Below are experts of layer 8 (counted from 0) of a mixture-of-experts language model. Rows are named router (the router's row for the expert), gate (a neuron's input weights, with its number), up (a neuron's input weights, with its number), down (a neuron's output weights, with its number) and show model dimensions 0-111. Each number is 128 + 24 x the weight over its row's rms, rounded and kept within 0 to 255. Numbers have three digits each.
After each expert's rows: "raises" lists some tokens whose logits its average output raises strongly, later layers aside; "mostly gets" lists some tokens that are sent to it at least half of the time. This comes from a sample of Wikipedia text that the model never trained on.

# expert 3
router:121144121158106111119127105143097105129125120103102120088126116147144147108143142144203117130119093140140159138127092143101132163137143126131112126098142123091189139129109072094118108150098162099099151156152154153100159128130126078161119128143111089125120120151094117138117110099093130130108114146118148142130150140116098156117120115111
gate0:096154095151139122136149102137138091114118144163079138150144110083149127150119096155096136122132150130143113192149120168103092096128133150128113122124103127100156153131112069108106146117139176106114099104123173102119154113125155125185156119183108124096123149127103135133105133065106153106107127157137114153112127153112129104150147139193
up0:116151141100141118098161146137138121120101149117142122129053116090159168071117107108147120144131119137110097147168107135103106166176151139120150165121115142147138118160094141118113067140104161133123121112126137145149137092102129134130116140083159134122129091091133151138106126144167145157125124114143116120144107127129173170121079154130
down0:123129139132181125140152133169126120125209125122094146138096114118145103177117177133140086103166159125143121132106152133117103116111093120156116099169127091156149128068144108171071137123103141101149107123135157107134168133106149154108116123127078149117121106138102102130155126130171179132118119120138153070085135116160100134127098119097
gate1:156151138126107121146140125126068130116113109126089103164143119156143122154125123078129105139106152133122137119089126096100119159126060145104168153124114114129117136118144142116150181138110120092111124163124144191116108089128153094118135113128128175105154131139134108152098150082126141079131137110134131138150099087143093149146116136155
up1:134127108102093136138157065134125139090089115121156166137143137133141134151096109128155116122119142130145139158112119136121103071127088140163147130127136163148125096116112096078193088077102146110099097144126093128122133097119153141133123116148180131074130105152151145117138124123144162111156146075139080150173089141104108136138103147161
down1:147147147122117178143149117125146162161110146093118143153085098172096145125082132126111132151119110120117141124145118096152108127119141115147101123115104121143123145119117196169119074105153103124119150073123139133157138127135115114103099168151156129137120155113093094141133116093156108113124120120121107116091138154168115132155111110118
gate2:089099146113117115172104177132114097079195126129112176106145117159165103113148123180161126080133134098155159170103135124101134136129127104146143121128107146131115107088113101082133121110119135112167100151159115111169128083142115122119110138147118167153119167120069160128126106132125088065120147113102110142143082134130150158112101115137
up2:113118151151134147127121089131130122135121117126172115124083150129139144113097167096138131093090131141133151086112171123131134105145103135123154103151172096117117189147150127087089106117118102120124093120162062130075190130129120179118147134142142157110135090099123144151122108124128126130118154148114110132115123158146144123121104128136
down2:118101077101121123118088130121119149139134129148161097135152158137128139150088185137059154128161107137146149157111130144119138125152134094129144123104089112154125140116125087168113079093135097131132131099101128111080104105060123185111148106117147132143140131123104153122104125144104137150136111092130134166086146127154126131142116155115
gate3:086144095123123126077089130133125146151151170146124125175144119114135162108106124073120204151150092113123084125127099108091099128119141133125156102076139082125176102130147133097099125123149118119102120141108126086145128124085121124141145111133151140087150130122150119110112131145168162119124089134133124124118117113115130134138145126127
up3:146099131136098139118146110105119105121120117165143171128140129126144106133088155154126114136135131132113120174098133163148099140133105145133134169114126132164122147081133144073130147090109127103111182104104146137119111124141134128139103136141152171131167142117130148103079074096160169112158154166158092117116146119121138113137134159126
down3:139154122132097112177103142124092138119123149107144126160111165124106119140136125093114172096104129145119113084125136145121108139103141127129130144131095081142126116143161159149084088071129136142175170104093121141135111098113125154128123142137155108098205133134124164135120105144152106168171172151111107137128164105091147113140104139109
gate4:141124132093152124122112116137173098154150134142163142101131171134149152109107111152143101134094102149107127145119108157194155111098107126132120132128128145146114110141122103094127165144102159149143131119117163104125122124169101125105113108131121111119075138130129165109100150108103099132158112136120132163125147115164134172129131128088
up4:110140134177158127144166157157113166142135147107148148172117157116118120139172119134123115146116113157137135103115125123145089132095079076145085168137143171090159148111097128130149152186123117126149148143120121190158130069135101127133111103152080135113142115117122127145123103158124125176115094118103155141116179145112111164176083141141
down4:111156153131138105102169114125180124161144138098140146138124148083142147101130115115070163081136129083094141133143139126136111173142153134127131146118141154101074091131144134107131082133150141120107154148150160130151146141185151125142137145058169117116106150099139140154121105126104171136152126103079089090135144068167146108129154128139
gate5:169163157120137180149149141066135125090119139126153145099155137143141112102129122139108089125115145105114099153147144131170115112114144149100126143174147106142141113136134075091112139139144160114131140171156141099142075118153132127128113097103116140082133094126150178121123150076082123142073147119112140132162149108119170117141122154121
up5:135102097096149141118126147159072117178120135129151113136113177123172113129096112145107166111145117099129082131133133130090102109087110087123143127121157152117079103152127115091129118135099147122141112126121147136130092090107164122108120140105113132115149138144160115135139137124063120098129144104107173144113142141135112128111093123150
down5:127125137142142120122146120134134104142116107127103107124120114120124111097163131158136100138115153098106090132153156137134145126132128125144158153174171146156160101105161107139141137102123191159121160177139095163136088136143128106157145151150114141117132103123113166111141143084116092165151158091166099140164103151088133118122122086167
raises: ",", " and", "-", " ("
mostly gets: " a", " an", " A", " American", " first", " the"

# expert 7
router:146094127139099083152120137132136118124169158103185143124128136133116132129126098143153134130092117164138185117114111149093126152152092139145173131122100108146106147125127108090104116167110133092120093137130182114143129151155117109129086114134105115154158188157111149114106123141100122101133130158108099082106146124097146142078117121122
gate0:136178078149130121152166155119155140119124104170183073081124108126168154119082105116165153117111125157138123131117133114128141176097118126182151080140137122142143182144132131121149114094110154133159123109120110157125161125075150145137126147118146147115111158165104131132080096171116126132131148143113087140109109117129103127168131118149
up0:094139106084139110146110126115122161118149135124127165133102076184122154093126164144159108103140147158104112140135126116165126154092149135134153105101140090127141083203139133083084135143110109157107132084132103163158132116124147154093165112082134098126110096122142134112136134117180104164138157130125138156143123109135087067115141127116
down0:091132140152133112143126134135155121127146100180107133137091153109153117157110098109109183156089139148106116166163111114129113159151121133136117083155083112102144100142098148155115093129121154126076112081110147128149129153103161126117132099143141149103139137114146115095124139148141116099160113119147131181171111171104089130128112100114
gate1:133159152134092109158123146107118119150116123129155100174110121113132112113101138124102127107090132150151149157104086125129151175127139143109153157142180132173102139110165145115125124153153108083141137117154114107112141177161102119146117118147148118086126076113080127095153145097122114109160163116146168104124115154121134111115183115115
up1:131149129135099130133146094124181091173164152118113134123160157134139126133118137138120134108139130103136145152114115118096130129096126130121094125140131113115087097111087155139140108145140115097122141105162186149159103130142101117184127156152104141117112129066168109130103142190098137181093127155136122112136119091112099137106140110143
down1:103198137114100147124143148130143133156180127107079162154158116147157120130133104114141133104148093160112140194153162126126120107106095075136134120107162125145133121143153117165159121113136131160112167123125114131091119086098108118123127145168156132113137144103122116095088142127139122121126167123144146101114126156115103118178133103144
gate2:130173127095101130091142160123123110105159130069127148139147122170160117134142119105110130122113130121139131153128112097113141157127146158126120188175077124163121141162113102123140107111097136093140136144111201154103152170149097139159105133113165131081128154137125136103094116127127111070119122127119117101107150116140136084108172149111
up2:114093104093133122114173128106170142090123114111167144155093117140130095074161189097114087140160147106132166138071095099156142127133123094163108115124091099142139101114162122144119126145124161095137147114158137131120100196130104150065148091128130097113083113094111107138132119137141109140143157140107159139179123147106110126122098156108
down2:154156132113126129133137118095114129147119126111144161150112102151119118109096193128114155147137102105167141094152089150141150126108126152144118140156112144095153134100123137106123115142154142115145162106165149074115148119153132139152123118111083089164104098122122103130079136134095126134130138124095133112114163148153134090118143135169
gate3:139147151128117113171162095108132139127133134125111129140128156103112116086156115127159084100102120177117170166106142119116159132132144152140160119107163128109123097157114150141133133138082148112119147134146130139118150150139177107121137181147125100102108112135092141127144142120092099088125137162108138133103117111138123127118098132077
up3:125164115145103114137138149135106110136106123103154138138106094126131131155138126094134131115141139115070163143096088086091157132116107154081122113113109098068193128166136121117139107138116132160157091144089123126133103090149166118155159145154116117137095149097104142111136139123124074138136085136096148103126150144096112140072179160143
down3:140148115143146094108129093106124154107106122118108134145127073125141110110097123099162122143135113110088184099104102143134127123118156116120119090148087086114149088126133134131143120152087122166158130094141140178145135108153112134129111128125121134121152151150145115172159148175127151177123118130096133098112135139102169129075136128102
gate4:091140119147104133144138136122139113163106146087167176147134159140124075122155109091112126126118093122136141115111109126110133110150110087146110141123140129135124158109132113148124151164150123108133110149152086096146144130119127174116107138141114128140123139072141104119131096155147154111147094132169133150167111096116120125069109109154
up4:133149118134124154101164117146140148170123127101082126153153188133121128150141121137136154157109117170072156095161126111094108123094142129125145151079172166106135142137143095119153069152130113146112119153139142111128142150147123120128124123145128146108140124113157119106113133100113111090118147128140147144118167120154170109142118155139
down4:173137133126052149130072134150135157126132153114146136184089154155109137139130109099138154125174114088125163164101093091132123145163128126154134150146124084123123100094145152130124117160129118114138140128089163094139131113108128125123114167120133146157110156106135143167128110099107143115117133141100127107129104155153070081149152134115
gate5:105141188124110119160102146109093137106135101095114123121137132114081140153115122130132118136125151162139122112118155110077138103141097136099129143133151151130100146139107130110082082149155113115127166093150140080150113140141096148139107081117166132102148103099103114094135148103135134143099137110119128158147094138105152140129175134135
up5:171101129168130095146153151113148122107122140163099115140108147148157128107153100131085107128161153112090099129128083139119096126151111129137123154162144113120097155112093123129120145127104135116129142136134126126183127151166096143153109092124141127137096152161149099090150133157123096111154131110173167124100100150138109125148106125059
down5:125111144124137125122113173125160111129137165076092114100148157112135154139115134137103073088153126114131119101146176095151130178149117155148133161098145132148111067149117132164124174139143130102128167086150129122130109112153118075158143083114104125153119093046132151168136142160139145134147099121141158105122156120113131178151103104115
raises: "-", "\n", "G", "ets", "E", "U"
mostly gets: "\n", "==", "===", " d", " ==", "″"

# expert 1
router:121128113152135099168149106136144115154117119087149128106170126142154147174136150091127133113121144155116124112115112129100148115125133100120130165122096101091111165160054065126097158146128142118100106137124119142148165125150125098159124112140124143144182150121119131119135079108107130126139134132120163148148145164081114138106144105139
gate0:137142186123091147156107169105148102188176167129121102114164111152109147139107107145143081146105118134082124117125081087148145145130159152086114099155138116134138133132128084175145139125124135151112095154132129094128134162138109116103076142117152109146120129141097141119157101137123117103108167160108106143106126177141116154135134127149
up0:157141119169117106185126129180138141137169132099126129114130146099133132101109126164157106139125129123092107124086116097157145110134119146088126148138128112127063128122106113095132123085176129142140141119117135110121143096122129146122120154109113123071110095127100084119156101134154146151119134108110130123105118102142132122145122142158
down0:164169109104137136168081138129150162099158110106128140157118122122109154129114091107095126098173141124117122168112163109150137107167110091122125156166106147138126136115132110126099154118157181168102148157108149130150139124108158122146117095164128171101150124104124153167102145122067114147093118106143141081101090157170069115153151117140
gate1:149115125135134126104134123064134125126108123126119098154088122101098136153138144151140159126108111146132141126106096123114118118145134118164102122182159155160106124135121144149107096131129142129097129146113115144121132195147192179126116066164142112097055171121168133098163111126133141128120088158131107128107123114125157176127142153098
up1:069126133107095159149144135126136110099088114107121122135161128131145152116105116136139165165101121148108107092165119079122106141140105101081184118078152128159143176133109109126123163148127138173145140156096095106094140110135105162131136144140126135101162131127143173085147142181109145071139084142135156097112134176123113143143152107147
down1:124127159138116134136162110124167108086111127116122109166117113169132152155165129120147098107143182137088139116117123146119165129159112105103119125144116105145133167116080132156112096133089117086108130103102122135137124110114101111153137109172166130182139102135121086168138128121112150147127143105123153156133142172073113137109153130149
gate2:107120167159127168164127099124086131126132116132089093126115127135144114107092142116142143151078137108140124070130172134155133145108096136161148163116136098144118166148110110113129175166109139116071124142125149164123139168123143110125116141190137145127169151124116172111127145170090127107146187116157148105138112144133121131137150129130
up2:135114174125114092130161115124132154136107115093104069114120156163132100158103134105079108126113183191096115111154131143073109140170147137129121106132116103094161191125118131145114164096136134150118148174148132113095153159164133137150111124177152139148139125118101129135175121101164161139137132160098130088121136094136139131134104122151
down2:116124100137143120121175121171154133167113118121146184095123155125113096138129143132121094107184150132089104124139160122138121131117106117139127106082125143108112143105152147127103129119114157129144146167100102115099127106129124114144145110159121161100166098127095153104140154107126153125136124180109105135146119126085138159090139131125
gate3:133146125089152156178121133108138153120149152137149157125145129149091119167156109178121147131121115125159138119143139105085098153102099139154136120138092116116148111127194129149092111121121140124116139135090124160093097157127087127176140126121123186159159137157120138095105109123148086138090123116105126128146081143167144111125141107132
up3:133124125114115140095162149087141141132101159147115123100134149165117123102155147143167104126177160146143101130185136106113083142158135178141147155114063107134143154101126133104110156145145136166127118110109076168095173129138110157109159127095107151154137121152100096127147133165086103149143115132099111115145169112126131099132150121102
down3:164147138101142141120107150105078148126125168104107138168160136139092113146133133166145119127103133148172128097138094135099142117107133118097154155125107141139131106157092124075110174113138084156138154105148152109112070162134098110089125134136138129151132140129105121090091106164126116125084131085134097134108110108122154099122166111109
gate4:130184122112103127141106133072166132121106105142118077149149118123138134136131180126146122142137172144134127099102112137155125149111113135109106166152108099130107128152086110128133134151141139139123174089108151156126130168159133129122139119139136166157203170121132118120125140123123117130111114140160150147168122127116119129131122146143
up4:086124120102086129123112149111104177115141109121086149143131134132134124119126092117164144115147099112144092120133110150093113135153155110159101092150126113159118116153150129138135144177123153100134141103129135144137160117128112060112133121142136142165178112171086170138149154133110147138140089107129115125073136108175114117113161116135
down4:137123147117159140118141095133130139132151152110132163153151091113145147171174126145113107110095149095110126162095136122122157128092112098129123089150150118139117142135138091135133104076137115153107097123133083131154104092148139099088105137197117145158142085134126108144127166099153113073110083133149104119157106171084151107072116144087
gate5:111106060116130109134118099154111129078129119130109164166180142138159166122134111131134147126122142150106137155145117118090101150104138107128144118171113134131088134133102147099145126145090113124139158121129132170156155160154129148129135105115141124123152166128113177095122145116108131144133087125167119142093105106075130130122160111109
up5:162124163148157135135142157074112126145150138130106106096135123127133105089112141135151144169136134107125125101095146148121167133127138168137068112165147153150115119078122137151128114111147109167139098108118130117086108145155103117110131142084106192087139112128150147138114106087108127106171141125123139119106107099144081119133128099169
down5:120139116147089123103145075097141116114139167066105109142129139126138095102133132083139132106110130150142134132150153124121124141129056109115134103122173137154129127099098113133146138099141147066122140150144140082162144119111130115130142109145103129076143115151136111160142158134122119135124125135155116145126157126118144115138065133111
raises: "\n", " H", " D", " L", " R", " "
mostly gets: "|", " |", " —", " —;", " ", " ·"

# expert 5
router:155172143154126138144122151109116085134112142094123107109124159130157161142140159117129142097129099156140153123114113178112134111146172115107107134114122119135173138158132103135119139135133098110108163119139134159126117172121098099143101104156139150139132143129103129126105143122111137138102127144090060111162147160101175146101146103138
gate0:091120099113097146159114145159119099103165170150114091158070091108120139175115153098160111122134108172145115136136087147116166155125140138091124144127164140164125117115140107096134126120173115147119171116117177086119090145102124129180085125140129192102107116123138106137091171137105147150107118109133125147140128132115156139123140158107
up0:122148107144143144154157187093184109131133108127096155122132089145141111131134137072075096105143128111153151114151126147086162114092096133143146110141146178166131113144129138133066125129113154140116154113108117154115107133144129112114137158132129103141101104098121138164119122150138129099118157097115182144095143136151165185134100128111
down0:116143073120107179142151134115139140178176110109137152152096076120109156123146148131134154136153121095107113090164140172140120129126086119176147120090126137144110124121136140145153137126133096139132158117100157155110117147093128167182104137085145164075148123114122129136150175131131122131123134158138107144102146123172099154119116122141
gate1:142133099151132105097150149136142121135120135149107104118140163156121133172105113131139107151145124139134122130082101100131141097198137135092140119094149155137175121161108124144138180117122108127159193146168109142137138114113096150168127116111130120151117126075105126143078133151106125131100143172109095181093122145114101099148120066138
up1:118145132126108102112140133123109150176120183099087170144126160156150132072111120116127077141162129098129112125144159119071139143129131147136095082120152106144144138086141162099143094123111117167134168142131148116129140149098115174125098147120171137110175167142100130171136121142124094160114110128125135083098114137134144139122118138143
down1:126123138128111151105150167149155080128080123108135143092105142148158124147114139128174153120122159105094130164148112116128139144117123164126123110116124141145137124136123158147156139137141134094148156113135135151146135076134108113098126123136121135171149126149124144130102170107158080155116123141143086140131180129129117126128125125181
gate2:132160095077131160160152120150121147100144140082127120097116155120172140141097153128139125150119104150128131130175119121120115136152137157111116125170119115124146136169113135148162138136135153129097179147117110112114114117059132150133148107107140162151129122121119150166127138115120117135113135145078112132142113097152138155147128098137
up2:104159101124122094099076143121151135120103129062121149127129126119164145139085128117154117165161137167104130157128118097160132156156087123130150188122113139128097128153119088181126140119135145138130121150096108122155146107116079160117163146085140133139140129075137153114136143106139115090098175130095116158081130133125134127139152132119
down2:149123119122133113090092153115125127122188106087166167153134080092145128132148162144139157110113144151128151111106112109144141124139126126087142075128139092136101153110141124132118147105153071171080143130128106129156154108109102152112140135119129114135150121107144146111121147106138142153093127171105131124146081122102138130095167141149
gate3:170159120138111135134159096126092140124120119140113094127121131124137132143099139157079125136080107157135153088126126100115083121122157111130157187092154136143114121127144144194120128161117107090149158130132135122124133146114137106134161118160130131122124124142090130159103097104160136152121140128100111127120125133129116136145102109126
up3:148090132170139123075141137101134140177141132091053152104117126126133170139160167103116099122116108139140126145110111151083101144105137115140148107099146107119141129114150149118183102151166171112121126120154142150126122114157137105107150093104146113139174110116137104093141158139144150134077120088111152124125123089104161115165117152104
down3:105112108135137098134127110130091122137136157111146112160130113092114133142104175120100148143132096117176127077094109132156125123097140172110141085110096147120111139135152126164112123136130137185140167134127124136153097118118095118107116166148110143124133090135114194141077110124145130099101117090120132091113127116160123117138142140136
gate4:128165108126151104176134107128156121135112123111135163145129136128155134148126150141163106138137132150161124080133108153142163137150170129161117125125117131161153092168133132119122122121080123147107116148085141160076151122150100100142185101120109158138126089084137149153110125106146140128124160114137112160082116138120149105101120145102
up4:130140131105127083153131164130154102132102115109134136138074133111177116136151119108145088164097122154104125169103126126160093121136099090140127136138123147138084127148135150143089156166098146126115133100134112188127174099141083154141125130078132142105126145119136129159108178155103078137142112089110138147094106104113128122149115108115
down4:077094115151167156119162139087096098106153121135116148110180112109153125094120176122143123115174118115136108124133105131116099108106139083133171128140103158144159116158119137110127166122135120145124152129155082163120146106125121141118090138096135112180185135110101114145177134111142114122120146128090088126122135120150149173154131141121
gate5:153144144152130114120139127122119168132119130082109122095146146149136130152160148097129120105108144119112139118168111105128108168127098115136127101128101133132153137165137162151084173133068132138127136129176130143160106060168098157145110153109150104088144120111098114146116112115110112144095147097158136141123106125119111170158074141129
up5:110127136138105131148105124143096137157132149102174140143156094124087146081101096115136147127119113127129098139139089134150107158072131153161141182127177125095194138157128106123115109146083160157124121090127120163148183188117116092093093146125141113137081125123156143173110138132088143158122078131160120133086135113135148118153126081143
down5:137152149117129139137100116117111070138134113166117143066145138161149150167146141129116122156134119126136120130117123123067169124107086145127161116117119135079150133114121102111129134095175080140133104172165145091090110070117133155080124113149118175112145137153115164077135131111092200119144132119133126114109141176142088107142136143084
raises: ",", " and", " of"
mostly gets: "ik", "id", "ag", "og", "ard", "ust"

# expert 4
router:143140131140149128133132097094097127174114138071130083098171132119176138147170154116121124136099095124114133178105120117107158097117116110136129132147118154154117135139080102084081150126132118098104086149131130121100125123089132115116112136122100111119120122172104120158082128070101143099163114160117148166166152145119144130149136112097
gate0:187119129142146137136168103061074146123117154115125131118136131106146118155131171113099126137170118123160124149124147121155125141154123098128079136162165145083122142130123132114146119123123093102105055123131118105105119088144124149143119072144106084172119114152123160133101127118094155126157143106176112132124159168122124102123094146128
up0:155132151135160122116112134100120096157134142163099103088133121166088140139142169146109141144120107145084108094122084100126114109123115093141124159127099176123136144122138172118099108119151124149132135140147111130098125134124137123155182159135126110109120125110144117129101118130155154147095129121127107179126133142094130117179151139117
down0:131123172102104120100138174120087103172127161119114110115135117112110152144124163099125126122142127121113142098126096120121117126154104125137156109100126156148115203171150115161134105111109150159136150135179125111142127119174132118130107104137126147173158110077147108117121126134104115126121140133116093129080121112109137170126150110122
gate1:149110120157164145129162115109120134144115145169116078103116130141144137158127130150112130117153116176136101141145106126127120146129112095110118129191178149136151115132128097069183174110134093111136117128172134129138175121132144147140126124099169115137140105140107113119103121079119167157136111130136100138104158103128144120140112136128
up1:132125155103133155137167129118120071138117098133130142107099116172127119164104113125135100152147137143113161120121098133136129106120165095126130109136128151163115126116149117125124116127118106167130117109113118146090103145096113128126116108128156117084146183104158144144131152119139105090092118147137084163139132115121149131121086132112
down1:111126130133121096133115167140088106070133089091120146124126126087107161129108090104142139139122115126128093121117100113124110133121122121111174127156149099154147131108149164112126135166168119160158117128105117171122085123100144181127169093112105110182098113115096137117152103122092130120125086151143085093126142129142134133099130134102
gate2:136122135106178086109112132150104157103121121126109098129149083077157097116146084150119115155101163162120137104074136120115133112119134097106108140115106117125128163115091161071159175127144145107114098157100108137138134119126127106110127146132155154124095120106164099142116130111094118164115162179101132116111127135125131149124095117085
up2:132116126124110095081138140154124147115147140142057132124138121129141108118077127127169148130131096122124106180127114110127112126167127142126147146116097090122125163101078108134121097169097079069141109121152125085143150106130134099108134140114143119157131114161138093125121129105108084156173122118150179176172098159144141100123153098171
down2:093129156136105163135085156083146092102112126111144102098165163163151153112127142121137156135131119133102146156151126132114140120137123157116118122077150165154130071171142109134127141157156095135146124108110097122176099168117119136149091080139142112134147149114068129088162187103140166165126106169143097131121143143119136140132128087155
gate3:105155140112180125131113120122166118174114125094085169154135106116125154168115115162134152125134113115129143124128100125125092101104183119163115148133153130139106144100127121130079090106163112113125119136092122064105135106134165120134103151125126115128150129116168136148097143093097161095157132151126138142108097112118162155142171130162
up3:153095147094118186139117114114106134156140120134107163109132143119165144123117113093073166133132081125110134119143140115129141134150129122141095160154123111122132132101151163112091113154107124116089154126112131151114141124133142144145150138131152117142114119130096127110115121126160110149123169175149165171127127148114129152120110147137
down3:135136132142126132116134119105089133133112116158096128132112091112126132100117100147143129084121129126092131131181119129096092122128174147121138153125122140089120148165097147112151115111163139140119090092091132149106132113122137129127126133128132133148138162120148180162068154147125151138146130155121163132125105142125129101157108145134
gate4:106135133123128145097087143140126111139146076162134150108149166156153161124137144110131094124131121145169138086125106140127106108114126145096160122145134136116123117103106134097115142116146129097126108085176135155164139127139126074172103157144098086138106150115135172142122162127163139129108111114162138134156130131100150139144184093168
up4:142139109144117127087102135138124080146095116129108138126137169143100118124136139135142167158146156101132124128120135100119101128120159138118126134109131121188149080167148146124133118108098111132116132136166151128130071103147117154130142133118120132140097129143145152135118147097107137100153121150163133126106119126168149109103152172120
down4:170154112138089182133122126165150118154068146095118109071114110096122108131140130131093185102101129143147157102106120129171079117121181129142139150113115120128113111148158100065086123115139134103087108130167156148116099088151126137123122147129128114084116111110091127147132114108099133122092135156148103159120145137124141131099118128127
gate5:144137135089096105135149108134099135089090155139125134135132108144126174125154092111128154099112103142126149152147108135091110120134146128128157154151170128115084132111141120105127130131160117152072099104107107117143144105100161107141141177145125175156145103111106084151101111078144123115143125114171139079081119112157108122111141129089
up5:149113093127175142089101146095107095111105162081126103123126139165107141138128141174130157145091125119150096164091130141142159132081130120147131114118153144168105103123149113112145128159137137100116157121110113125149157124090107114126118130130156179109157157139139132132078124123151143081181116154126132092110131109083122101137161110155
down5:112063126149103127114109095094131134170132137113139154140129127138129121099102150116116128143178135167166124162126127131104099110136112139147071109120129164148117099137164120089090159124133158128123127106121176128131154134124113208134145119118101139136107132114073106147133100145101131133176138117126132142116138142125165122126120086141
raises: ".", ",", ":", " |", "?", "/"
mostly gets: "7", "8", "0", "5", " 8", " 4"

# expert 6
router:149119123125097125152106138109109152111128116136136097126093159151110135161176132100123149105161096173124103203132100139123125152156134120116167160090087137121134121139143109123146114128137122114052130136152152176128154136100125114118136176128118135133123144130095150088099149108116162126107119136097114148122132144103140095115142113089
gate0:136136162106125158128130130100129118137139114125114108114148115113129138122134113169168130137168119125152126129125103119112132125102143097155150105153137120140152152139142119113120184129178126131132121133151187119166161125130134154143136136112158112186113090110110124080089150127191116122137140162124109123095149122127151132157062064129
up0:171138139163126170098184095173143158149140156151148152144163151121127122155154113178097102119112098107125146116129119149087156128127162120120112141140115107119096134124093133124093148096149128150125107119155109151084179136107141089150103135115142114145147135129158097122124125126127128150098132163162045106118148111120140126097108103154
down0:124151102116188104116139142126107070157167161115127127074144148103168145127121142152165104107136135114107144096148115144126106141121111099123154094108115143160156129120148104121145133141130120173120143165126143115115125153127155152108201107137128126106138100140151145136151136114133178137151082136168104162117156125083147148134083146108
gate1:113057128134092135139136144110108141112114118162138134091126175110082167118112124140139145163131156177129117093130110160112137124148135158173138109133137139117131114114130152113128143102125134147103104154128111125100134152161107151065170120114136123095144165130088133109111107135078115098115133127105136112119114154075112109114158055121
up1:119145125113143112145126089114107158161113100121148121142137104122131123084129143172142118109087164121144151137153162102145102080082143105126116173128127105140163099129110144091144159123152177090129138165142100143162116144116114085121107097099163135152139117125103149145145090147133110169119176120119117091136151128155134105056117101095
down1:127150135133163155138138090113125145107124122138108117144107178143134146111166118102136102095149124137144115137139165121136122127109117078119143125093145166127084144151149135162134150141157167086099115170128131159129133074098091158118100133108102141145157170103156163109113167142165122159165143100157154068119107119126139113134109130099
gate2:185127086115114082127122077167113076107103117132107119107126160069107157140160126165152144127127124134148098116143093171112072123153136161119163125148130156128096145122126094142154095094133147131145099111136120114112140110152151152125118171130094176102078140104111130113131149100118112091121136142130125147075160147098091113149143085129
up2:141138120123095131069078105105076198140161135161159155157122094129125154149122087154120165123133135149141148096101142127102122145160100107112151157112091177158131126141148166150109112122118061136090135123115194117126092131155069099116176126132098147150145124153151163118141127119121128168107106117122108131109101124143141112140148116114
down2:177102139118119126131144138153114091159097165150134151093092120124139092118118122132135103132148094102103123137125158136116096105106147118155078135136114124099145106136167171093192139133138127136114115140167092134129138145101121185087150118136182125162140136126144104131141133124070109080145145109098106121126147141081151112084157118130
gate3:119127159147142171109146123103088165121144144108161133154119122130128131114093105111080121141147114167112126139138083113131106139145116149136123149108115142136130123114141153122119113150122092161083153111144104109107096094135070125121152147191128162134135145121130105140120132150109089155134126078137114123103119131117134143130128117060
up3:129146120128153116111168118145146120110153080114133128121129110144140118143136127116158089083138123160098064140110099144140177110135154162158155088134126102075141149132149167142093156105102112130163187102093115139139100185145118113129115157166108150151152069112144090143129156155124104128124113138118125115084148127124137150138113134136
down3:115135124100140103151098112138168118140111150104122104073147126168133084116125120163122141159134117113135205125153139121137181136141104147115104110121166149164115107099153110140129160070153159089163136113127100112121141116088107122115149120137122141110144166107123112120081093118157140120139155135126114164119143110135125124110123134080
gate4:116150130152128115184100095173158136122087119100108149107107127119108124142116128152151139080093119110140188170128070166117120105159069149118148145142057147117121129095113149155157107089149110094134117134121158112136140131149122169115101148162099108140114137150164090129174101135097113155126128103108137128151115130119148099098152134095
up4:113161059140151099123110128168130094171107168163135113117160107108154165131137123126124118074130135125155125115110134114137179159122116150126176120135107132082167158139112100136090154125130108142149170122163123106088133128132150144139158142181120092106135146070137113095156103114160094140123132128150172144142113134122114144133142109086
down4:073116128169108131075142138122122113113149122111114146086136090095155167083153144095125115118139111119146100118118125066128112148105153131121131106149137107105103133108127158099139115106143149151099116153167157122094114101121141141124137088124146102170183124089118150144096139117120089077143132151127095101153150173117114147141169159142
gate5:169174094085117137130127141147146119131123151132126091155086164082137150140146103092153108129102137134171108111139148104141120143131142148129180167137132100144130138111168112105114102119103130109092097177159099173152098111142132182097108161112084115160121119137112124060129091154137128109155127162084116144113130113081113124117109094098
up5:135120146074137170113132090152114090143138170143134139155109110122114175104131109105138122143109137167105106128155083117097111110093129108122123143095145106101134147120128121081156120116135149116139134154128148089138117069168112111111145162163128142141123072092122100159145104109109113114145145149146181123182155137143142116113133089088
down5:101144176120116127115097112133123143118122101060143097126144133158095115116116140082126136133134126076131119118126135145110178108080161092134102158100188157124134155099090162130132146132174122165130131134120136149140157112099115131102162120086132126091134146124101137126147150111157069141132092132143138122130146143140124136143127167119
raises: ",", " in", " of", ".", " (", ";"
mostly gets: " had", " have", " has", " they", " which", " it"